Experts of a small language model: 11 layers, a softmax router.
Below are experts of layer 4 (counted from 0) of a mixture-of-experts language model. Rows are named down (a neuron's output weights, with its number) and show model dimensions 0-255. Each number is 128 + 32 x the weight over its row's rms, rounded and kept within 0 to 255.
Before each expert's rows: "comes before" lists some tokens at least twice as common just after its tokens as in all text. This comes from a sample of Wikipedia text that the model never trained on. Tokens count by the router's weight.

# expert 0
comes before: " the", "\n", " a", " The", " his", " by"
down0 [107 139 117 161 105 109 138 125 120 127 127 141 133  85  60  67 129 158 117 152 133 133 130 152 144  97  79 130  88 113 131 190 125 143 149 136 110 169  70 126 136 108 111 120  92 125  70 107  66 198  70 131 150  82 124 127 111 158  76 117 146 155 145 170 109 187 124 116 133 108 143  91 167 130  84 113 129  59 174 107 121  93 145  76 172 133 155 103 166 155  95 108  68 155 108 149  97 100 150 143 138 142 104 142 126 145 113 147  96 125 162 119 145 160 132  63 142 154 122 112 136  71 129  96 106 107 130 117 114 112 123 150 102  87 135 110 175 134 180  99 103 167  91 155 113  78 130 114 176 116 151 146 152 144 148 156 159 151  64 142 117  67 100 160 152 134 151  86  97 100 130 200 148 142  98 174 116 130 179  72 176 119 156 136 114 105 176 107 160  84 132 144  70 127 134 167 125 160  81 148 158 145 125 165 141  85 161  89 139  88 121 178  67 117 116 126 146 136 156  99 135 132 181 133 183 192 168 159  70 137  72 145 130 166 137 121 113  90 166 181  65 178 218 145 101 126 126 245 131 144  85 133 184 122 125 101]
down1 [133 100 104 112 126 121  76 175 169  51  92 168  70 139 145 104 188 144  90 115 145 121 110 190 139  99 106 110  81 115 147 110 125 142 158  77 113 148 114 183  46 143 119 150 149 115 141 108 147  81 107 121 152 142 120  92 101 141 135 121 136 111 149 117 100 162 125 106 164  73  85 111 197 118 131 115  94  56 132 130 146 141  95 128 131 144  73 122 123 111 174 149 132  88  96 143 155 137 119 193 126 166 107  74 129 130 124 110 150 110 133 143 114 164 145 120 151 161  96  49 114 130 160 163  88 134 118 148 106  97  60 132  91  92 135 130 133 102 112 108 114  66 127 172 104 115 149 144  75 140 101 155  75 124  93 162 130 108 105 158 125 109 113 139 103 149 145 133  91 165  89  91  73 170 186 165 174 136 169 132 112 106 148 135 145  55 194 181 124 130 143 103 113 163  95 100 183 136  95 162 149 154 130 122 131 132 132 148  92 160 171 144 173 185  97 128 137 111 128 129 131 157 162 138  42 173  56 179  92 148 167 126 110 141 124 138 134  98 122 142 142 143 174 170 138 182 181 166 154 126 255 106 126 133 158 151]
down2 [ 43 128 122 139 160 126 121 130 104 158  79 119 140 132  88 127 133  81 142  63 118 104 138 166 132 207 163 134 108 123 132 118 114  61 156 163  83 141 159 169 161 167 106  77 143 176  74 145 134 107 163 136 103 126 133 117 116 121 115 110 139 175 104 138 141 132 173  73 113 129 169 118 162  65  61 140 100  76 129 102 162  77 121 141 128 166 109 180 121 121  89 125 133 151  78 123 132  87 152  81  91 183 118 163  98 112 141  68 175 188 122 133 118  96 118  92 159 101 128 104 175 140  90 142 142 217 126 114 116 145 138 141 200 136 178 166 171 199 171  92  80  97 131 131 135  96  74 115 199 126 157 156 100 130 129 170  82 102 165  99  70 137 169 148 128 105 154  93 115 103 117 108 169 131 134 178  89 156 140 195 101  96  96 166 119 129  78 146 121 109 118 100 174 126 136 113 197 129 150 105 176 138 215 133  98  81 140 138 120 128 147  96  79 147 146 164  65 121 134 145 108 172 133 169  94  54 149 134 152 118  84 137 129  86 169  80 128 179 121 158 105 124 133 127 145 134 138 125 105 151 122 103 137 111 117 108]
down3 [105 111 201 179  45 106 132 151 108 120 161 158 112 118 164 124  79 156 124 148 157 121 140 140  94 132 150 127 153 118 142 178 151 125 132 140 128  85  82  76 112  94 137 160  86 138 166 136 116 182 161 143 177 130 178 100  94 103  58  79 158 143 115  81 151 126  27 148 148 113 138  67 129 114 160 125 137 142 115 111 109 130 139 118 131 113 167 150  97 163 104 174  87 123 148 206 133 118 140 124 137 162 115  75 142 132 164 149 153 125 146 107 127 170 116  85 163 195 144 137 137 145 113  97 135 111 110 161 172 197 176 105 129 100 129 186 106 211  87 134 119  82  85 110 108  71 130 135 129  84 125 154 124 123 177 195 115 107  91 129 102 131 146 146 130 120 135 128 156  98 137 168 133 142 147 131  67 105  77 125 102 122 155 142 130 144 149  43  96 199 119 124  95 125 121 177  95 176 137 107 156 147 121  73  75  86 152  96 132 103 136  98  88  70 176 124  42 127 135 123  60 125  74 111 107 171 149 121 170 177 160 143 141 167 143  69 101 140  90 197 121 112 116 140 149 106 121 135 133 103 141 132 174 130 187 125]
down4 [101  88  85 113  70  98 119 156 146 148  82  72  86 114 166 159 131 170 119  96 102 134 153 197  67 125 112  81 166 110 142 163 136 143 177 106 152 114 134  97  87 156 168 135 146 129 118 180 122  38 129 137 104 118 137 129 116 158 123 103 118 155 115 225 132 113 114  89 110 146 156 170 155 103 194 114 142 154  91 123  92 165 136 162 164 150 120  79 176 143 132 115 134 184  60 109 172 134 154 150 105 180 144 193 139 196 138 145  91 141 134 113 115  75 179 109 138 127  91 113 134 124  97 118 132 143  88 121 111 149 180  77 148 125 157 124 118 189 125 147 106 162 111 189 102 109 169 174 134  89 211 120  79 139 131 148 119  52 143 135 133 198 149 123  84  85  97  86 172 128 113 119 155 121  95  81 127 185 141 103 149  99 116 122 128 118 148 151 132 134 131  71 117 145 159 114 122 117 126 125 141 116 103 100 144 163 138 119 172 109  93 151 173  42 137  79 125 120 137 137 181 140 162  96 141 179  62 111 112 166  93 129 116 140  83 126 163 109 134 174 158  93 118 157 118 120  86  33 160 126 139  99 140 106  76 121]
down5 [107 127 183 102 184  95 144 150 120  96 159 141  98 151 158 106 162 136 121 105 159 176 131  93 133 171 144 122 163 159 149 119 150 193 134 133 193 140 136 116 112  85 142  76 141 100 119 125 132 101 123 129 119 141 154 143 136 131 136 178 102 102  94  96 122 146  95 142 135 178 129 170 111 179 156 177 106 139 143 141 118  67 138 153 148 158  50 128 110 158 171 117 103 122 109  95  82 148  64 140 184 192 148 107 137 148  91  98 102 129 129  97 197  76 105 105 146  56 144  44 109 171 156 188 172  98 142 154 122 145 167 159 164  68 187 153  92 124 129 127 127 102 136 155 153 149 145 104 136 126 128 160 143 129  90 118 106 126 164 134  80 114 121  93 124 143  72  98  92 132 141 127  79  52 112 122 180 141 134 159 145  44  54  82  81 164 150 103 146 106 159 144 170  67 123 103 122 161 143 122 142 158 100 105 126 122 128 142 146 127 130 110 124 135 102  72 101 147 103  62  95 108 103 132 150 150 174 130 128 146  73 124 102 171  97 118 172 102  80 158 187 116 104 143 134 120 146 240 179 104 166  77 129  80  83 138]
down6 [120 126 123 160  93 156 144 123 101 107 105 126 116 112 115 104 137 169 150 128 114 105 104 121 168 151 174 191 184 125 109 103  85  24 170 119 166 162 117 153 135  61 114 106 112 187 141 138 161 184 193 139 201 126 158 169  89 114 149 149 138 137  81 189 142 136 128  91 162 131 170 189 119 103 113 158 171 167  60  58 162 121 129 102  88 191 190 138  88 168 131 159  79 138 126 140 184 126 136  60  90 147 102 117  94  98 112 112 102  91 146 117 135 153  97 165 146 188 112 125 117 178 142 144 105 116  54 186  95 155  76  90 167  99 152  92 134 141 120 142 148 191 114 101 171 124 139 175  98 158  93 153 145 179  96 118 104 100 131 144 130 114 143 149 103 106 144 143 140 103  91 170 118  84 128 128 117  77 130 117 171  87  91 135 122 129 104  66 101  82 122 135 142 130 136 143 144  92 160 151 169  65 133 135 118 117 131 115 123 114 130  99 124 203 160 124 124 115 122  86 107 175 111  73 120 115  62 155 126 152 135  78 132 152 147 162  41 134 146 166 139  75 145  78 154 152 138  72 149 130 129 152  89 126 137 133]
down7 [152 129 164 100 142 131 125  99  86 204 101  85 127 166 177 108 153 137 159  69 102  66 103 113 127 124 135 124  95 136 117 198 129 131 109 165 153 133 153  94  57 189 101 118 130 156  99  89 160 134 131 121  93 158  99 103 119  93 145 175 176 164 109 105 122 125 103 114 117 170 146  98 121 146 197 135 195 145 136 156 130 143 144 112 118 145 105  69 105 153 137  62 159 163 166 122 142 129 113 148 178 152 101  83  61 112  94 136 172  85  97 146 145 136 119 128 150 104 164 144 102  64 124  54 112 107 158 126 107 107 115 139 115 115 148 178 165  92  96 114 124 160 127 143 124 105  98 148 112 159 130 112 126  96  85 127 119 144 101 115 155  82 106 128  94 111  69 116 113 105 209 134 167  86 137 182 140 165 164 123 151 105 136 139 113 143 115 110 106  88 116 115 126 153 167  93 133 141 120  97 110 125 116 102 106 127 104  75 153 149 151 147  94 162  87  92 123 160 139 106 102 138 176 123 132 115 157 138 148 149 161 114 146  88 158 165 143 155 133 146  96  87 155 110 146 170 118 255 169 185 135 159 107 160  78  91]
down8 [144 166 121  96 116 129 111 146 105 102 128  98 115 115 115 160 153 117 123  86  91 130 175 106 132 143 128 166 129 201 149 118 163 158  97 140 119 152 124 130 203 124  71 194 124  99 104 145 124 131 112 113  90  92  93 152 142 216  99 143 118 129 149 176 190 120 161 117 163 120 103 129 111 128 128 141 127 223 131 141  92 123 130 162 162 100 161 117 124 148 102 120 161 108 130 131 127 104 147 125 105 144 159 123 149 171 155  81  97 102 110 132 140 138 176 128 147 140 130 143 158 166 184 107  75 163 107 137 151 125  94 130  87 103 133  80 135  57 126 147  80 101 137 132 119 119 108 143 155 171 154 114  96  89 168 199 149 140 137  75 115 160 132  64 112  88  60 123 125 107 114 124 131 104 127 150 132 133 140 130  91 181  99 129 154 150  95  95 107 186  94  42 134  88  90 119 128 118 152  45 112 115 121 113 108 141 153 222  90 115  83  80 108 100 175 137 115 152  87 148  95  77 126 142 151  90 156 167  81 156  90  76 115 117 175  91 108 142 121  97  82  37 145 102 148 108 204 183 180 139 183 175 148 142 186 183]
down9 [ 97 131  99 192 101 105 133 138  82  93  95 102 108 139 123  78 132 129 129 116 174 130 106 113 103 135 152 161 137 198 128  63  99 133 119 100 153 147 116  68 105  65 112 115  87 150 124 136 135 137 128 109 119 122 139 132 122 162 152 106 105 162 118 139 103 151  96 111 117 119 124 143 113 135  86  84 122 115 164 124 110  77 132 141 101  61 148  84 129 129 132 105 130 173 114 200  82 131 100  51 147 189 155 142 152 178 165 158 159 120 129  94 148 118 125 116 102 119 115  87 177  82 161 138 156 139 135 138 151 184 160 149 148 131 153 150 113 115 108 156  98 124 170 120 123  86 112 129 202  93  86  89 151 184 159 150 152 165 139 207 191 112 152 103 116 120  75 107 222 134 131 206 164 105 137 133  79 152  62 181 148 119 155  88 162 176 126 144 102 139  82 133  94 111 160 127 118 115 126  60 154 107 148 103 121 153  85 115  95 160  70 100  94 142 136 128 110  94 136 197 163 142 153 131 168 117 104 137 136 152 102 203 109  58  77 153 128 137 155  62  95 123  95 137 136 155 117  66 138 151 120 106 159 158 235 156]
down10 [130 119 126 201  94 135  92 147 157 136 127 130  89 128 147 149 149 128 106  91 140 180 146 162  89  91 129  65 168 100 136 173  96 220 163 117 100 120 114 162 127 137 111 114 125 135 157 145 162  97 144 118 113 137 145  50 135 131 126 144 138  99 109  79  78 143 137 132  82 120 151 170 123  69 155 130 142  82 119  92  80 122 144 115 130  82 138 146 154 109 114 220 139 155 154  77 151 141 202  99 169  94 134 133 121 193 112 120 122 142 109 117  92  71 136 101 129 183 128 108 129 153 123  73 138  81 122  78 131 168 129 136  96 123 140  82 124 121  70 133 143  92 136 162 102 193 111  79 122 142 134 133 126 111 125 106  96 116  92 123 161 198 160 128 118  66 122  92 122 159 181  67 132 164 178  82 202  87 132 112 137  88  88 151 130 193 123 152 166 170 138 162  84 137 108 113 115 128 150 162 135 142  93  67  70 127 127 138 157  83 138 133 135 226 161 113 200 135 152  65 164 140 104  89 136 142  70 101 176 139 135 148 160 108  91 149 145 128  83 142 166 148 117 178 179 142 131 172 110  95 157  84 117  87 107 143]
down11 [131 171 141 192 117 162 114 103 131  90 121  82 155  81 133 136 136 146 127 155 151 137 109 121 145  73 119 156 143  61 132  87 164  77 132  79  97 109 101 160 141 114 149 171  94 155 151 113 111  99 124 154 124 129 157 134 124 160 121 119 144 122  91 121  77 128 151  77 166 133 117 133 118  79 127  90 120 183  97 119  99 171 177 171  78 141 188  69 137 116 135  71 144  49 109  91 114 168 182 119 141 157 147 138 198 115 149 103  97 145 112 114 135 102 133 127 130 106 121 110 125 119 147 100 153 191 137 122 169  46 130 128  89 139  85 150  90  89  66 157 145 173  87  83 124 169 117 102 150 139 118 135 120 108 102 190 117 175 184 140 120 171 174 132 148 141 115  61 153 144 150 150 126 119 127 139 152  51 111  95 134 223 104 100 148 177 182 142 194  84 125 184 169 159 112 133 169 136  79 107 158 142 148 137 116 192 135 144 169 144 124 147 155 129 159 161  61  84 147  99  71  70  96 136 169 160 100 156 135  95 141 119  91 119 141 127 111 118  88  75 101 125 142 173 114 103 110  68 193 175 142 108 154 169 121 106]